{
  "n_layer": 14,
  "d_model": 128,
  "d_expert": 32,
  "activation": "swiglu",
  "moe_layers": [2, 3, 4, 5, 6, 7, 8, 9, 10, 11, 12, 13],
  "normalize_top_k": true,
  "router_bias": true,
  "vocab_size": 8192,
  "norm_eps": 1e-07,
  "optimizer": "adamw",
  "lr": 0.00371,
  "steps": 5159,
  "dataset": "wikipedia_en"
}
Below are experts of layer 10 (counted from 0) of a mixture-of-experts language model. Rows are named router (the router's row for the expert), gate (a neuron's input weights, with its number), up (a neuron's input weights, with its number) and show model dimensions 0-127. Each number is 128 + 24 x the weight over its row's rms, rounded and kept within 0 to 255.
Before each expert's rows: a language model's description of what the expert responds to. This comes from a sample of Wikipedia text that the model never trained on.

# expert 29
Commas in running prose separating clauses or following introductory phrases, e.g. after However or "On the state level", plus dashes and while.
router [100 144 135 143 116 166 121 114 119 162 103 126 161 155 118 155 110 103  95 144 157  98 103 135 144 111 117 100 138  97 116 133  90 120 139 119 139  58 149 144 118 100  91 100  90 104 111 110  97 119 113 132 135 143 147 128  88 119 115 123  87 102 159 120 166 120 158 136  84 139 143 145 100 112 113 143 120  99  92 143 108 116 145  93 163 137 123 137 116 142 135 122 152 165 125  93 125 128 140 134 101  61 106 113 117 156 106 126  97 156 114 107 144 153 157  95  99 163 139 158 125 119 110  92 162 114 166  82]
gate0 [166 120 100 150 128 104 145 124 150 111 145 164 126 155 161 148 129 119 139 131 119  91 150 148 130 125  95 108 154 134 131 159 139 178 145 121 130 142 132 119 171 119 135 112  61 107 126 135 118 107 133 136 122 140 129 109 104 107 125 118 106 115 115 125 159 136 132 136 123 103 143 117 150 167 120 125 162 150 124 118  92 156  98  96 104  88 188 133 166 104 115  94 161 208 104 116 126 173 133 125 138 172  86  89 144 146 119 167 148 185 108 133 109 130 152 114 120  88 143 100 133 112 136 125 113 155 134 123]
up0 [ 99 173 112 144 152 148 103 113  94 122 121 111  97  39 148 137 145 118 112 150 132 113  72 141 110 105 131 123  88 146 139 142 134 114 138 155 112 121 131 112 141 166 101 151 151 133 140 128 196 118 109 136 116 156 125 133 115 143  94 144 101  89 128 152 135 135 119 137 150 177 116 165 162 108 135 117 148  89 142 120 126  75 151 123 148 136 123 132  92 150 137 114 121 102 142  93 146 132  80 118 106  88 137 133 104 120 103 110 136  99 166 115 118  80 133 161 111 177 135 132 108 118 136 165 134 121 129 146]

# expert 61
Commas separating list items, place-state pairs, and author-year citations, e.g. Viken, Sweden; Meyrick, 1938; Florida, just.
router [124 133 111 153 160 138 109 114 128 125 129 108 156 147 129 137 128 115  99 154 144 114  89 127 109  89 103 124 136 115 117 148  76 141 121 125 107  90 170 135 103 108 103  82  83  78  80 101  84 142 125 143 112 169 147 114 108 126 112 150  99  99 143 125 114 143 119 111 108 155 156 131 124 119 124 111 118 119  97 139 130 116 151  86 184 130 155 131  88 160 148 138 146 139 158  66 152 130 122 112  98 111 119  79 134 150  98  94 131 121 105 129 111 127 121  92 121 132 116 178 115 113 134  79 120 127 158  86]
gate0 [146 149 106 152 164 162 144 137 160 118 142 137 128 108 129 156 176 154  89 127 150 133 139 135 121 172 181 180 136 109 130 150 179 122 127 100 126 138 121 131 112 109 149 115 123 104 137 121  88 165 135  89 172 160 113 104 153 135 119 118 123 124 114 138 156 160 174 120 162 116 126 143 115 117 135 125 161 155 150 152 177 116 154 136 139 125 129 126 159 164 133 168 124 158 139 130  74 141 152 106 134 121 164 129 102 103 130 112 173 119 115 128 125  89 133  88 117 159 102 126  75 153 116 159 142 138  90 109]
up0 [120  96 149 161  88 161 115 179 139 104 141 141 124 125 115 153 176 135 128 189  98 159 116 107 155 162 128 152 142  94  99 116 132  68 156  96 124 129 130  94 101 115 119  74 136 109 107 100 127 132 135  95 132 179 110 136 124 132 128 110 148 120 161 130 148 130 172 134 123 132 190 117 124 116 122 148 148 128 123 126 143 109 133 116 144 106 131 114 139 131 144 156 131 135 182 100 136 105 106 117 176 153 142 172 102 139 159 128 110 136 168 119 143 140 125  67 120 124 132 124  92 162 101 122 136 111 117 115]

# expert 26
Hyphens, commas, "and" and ampersands joining words or list items, as in German-born, Italian-style, hip hop, USA.
router [103 165  99 159 163 128 102 135  90 145 121 100 174 118 115 116 127 145  90 143 151  85  91 141 102 121  73 145 131 113 120 160  98 148 145 107 122  97 156 136 113  97 113 103 127  89 114 118 126 144 104 161 109 110 135 119  99 162 128 121  80 111 144 135 124 139 150 106 119 148 140 148  81 121 117 119 137 103 128 123 106 112 168 111 157 145 148 116 103 160 156 108 165 166 120  92 133 120 139 143 121  97 148  70 117 157 111 100 103 166 145 125 129 129 108 134  90 126 157 155 120 111 143 119 150 149 190  96]
gate0 [ 96 124 140 138 110 136 118 120 152 100 116  98 113 144 125 137 157 146 117 147 110  82  88 178 100 109 105 101 138 102  87 145 130 162 146 127 137 139 125 152 146 131  94 107 123 176 142 127 138 148  93 148 140 127 173  90 139 147 125 125 130  80 166 100 129 143 117 161 118 146 134 126  86 102  93 143  79 126 164 126  96 158 154 136 135 157 188 114 133 151  83 159 160 151 112 130 170 113 121  86 152 166 118 144 128 123 118 142 152 167 160 123 118 133 110 132 112 109 151  99 103 128 149  88 148 113 143 125]
up0 [127 148 179 107  96 123 126 126  99  56 127 130 119  84 133 108 108 120 154 129 104  93 109 107 106 143 138 122 152 129 117  99 155 122  91 147 103 144  93 118 117 153 132 151 131 108 154 147 163 103 104 133 120  84 146 133 135  98 127  68 162 108 131 160  80 119 118 115 167 108 143 140 167 161 139 106 156 101 126 117  94 131 100 131 136 120 119 154 151 123 112 139  94 142 159 111 154 159 154 148 132 111 115 135 149 174 160 143 139 108 100 117 112 168 150 108 107 135 177 126  80 152 131 125 156  98 132 104]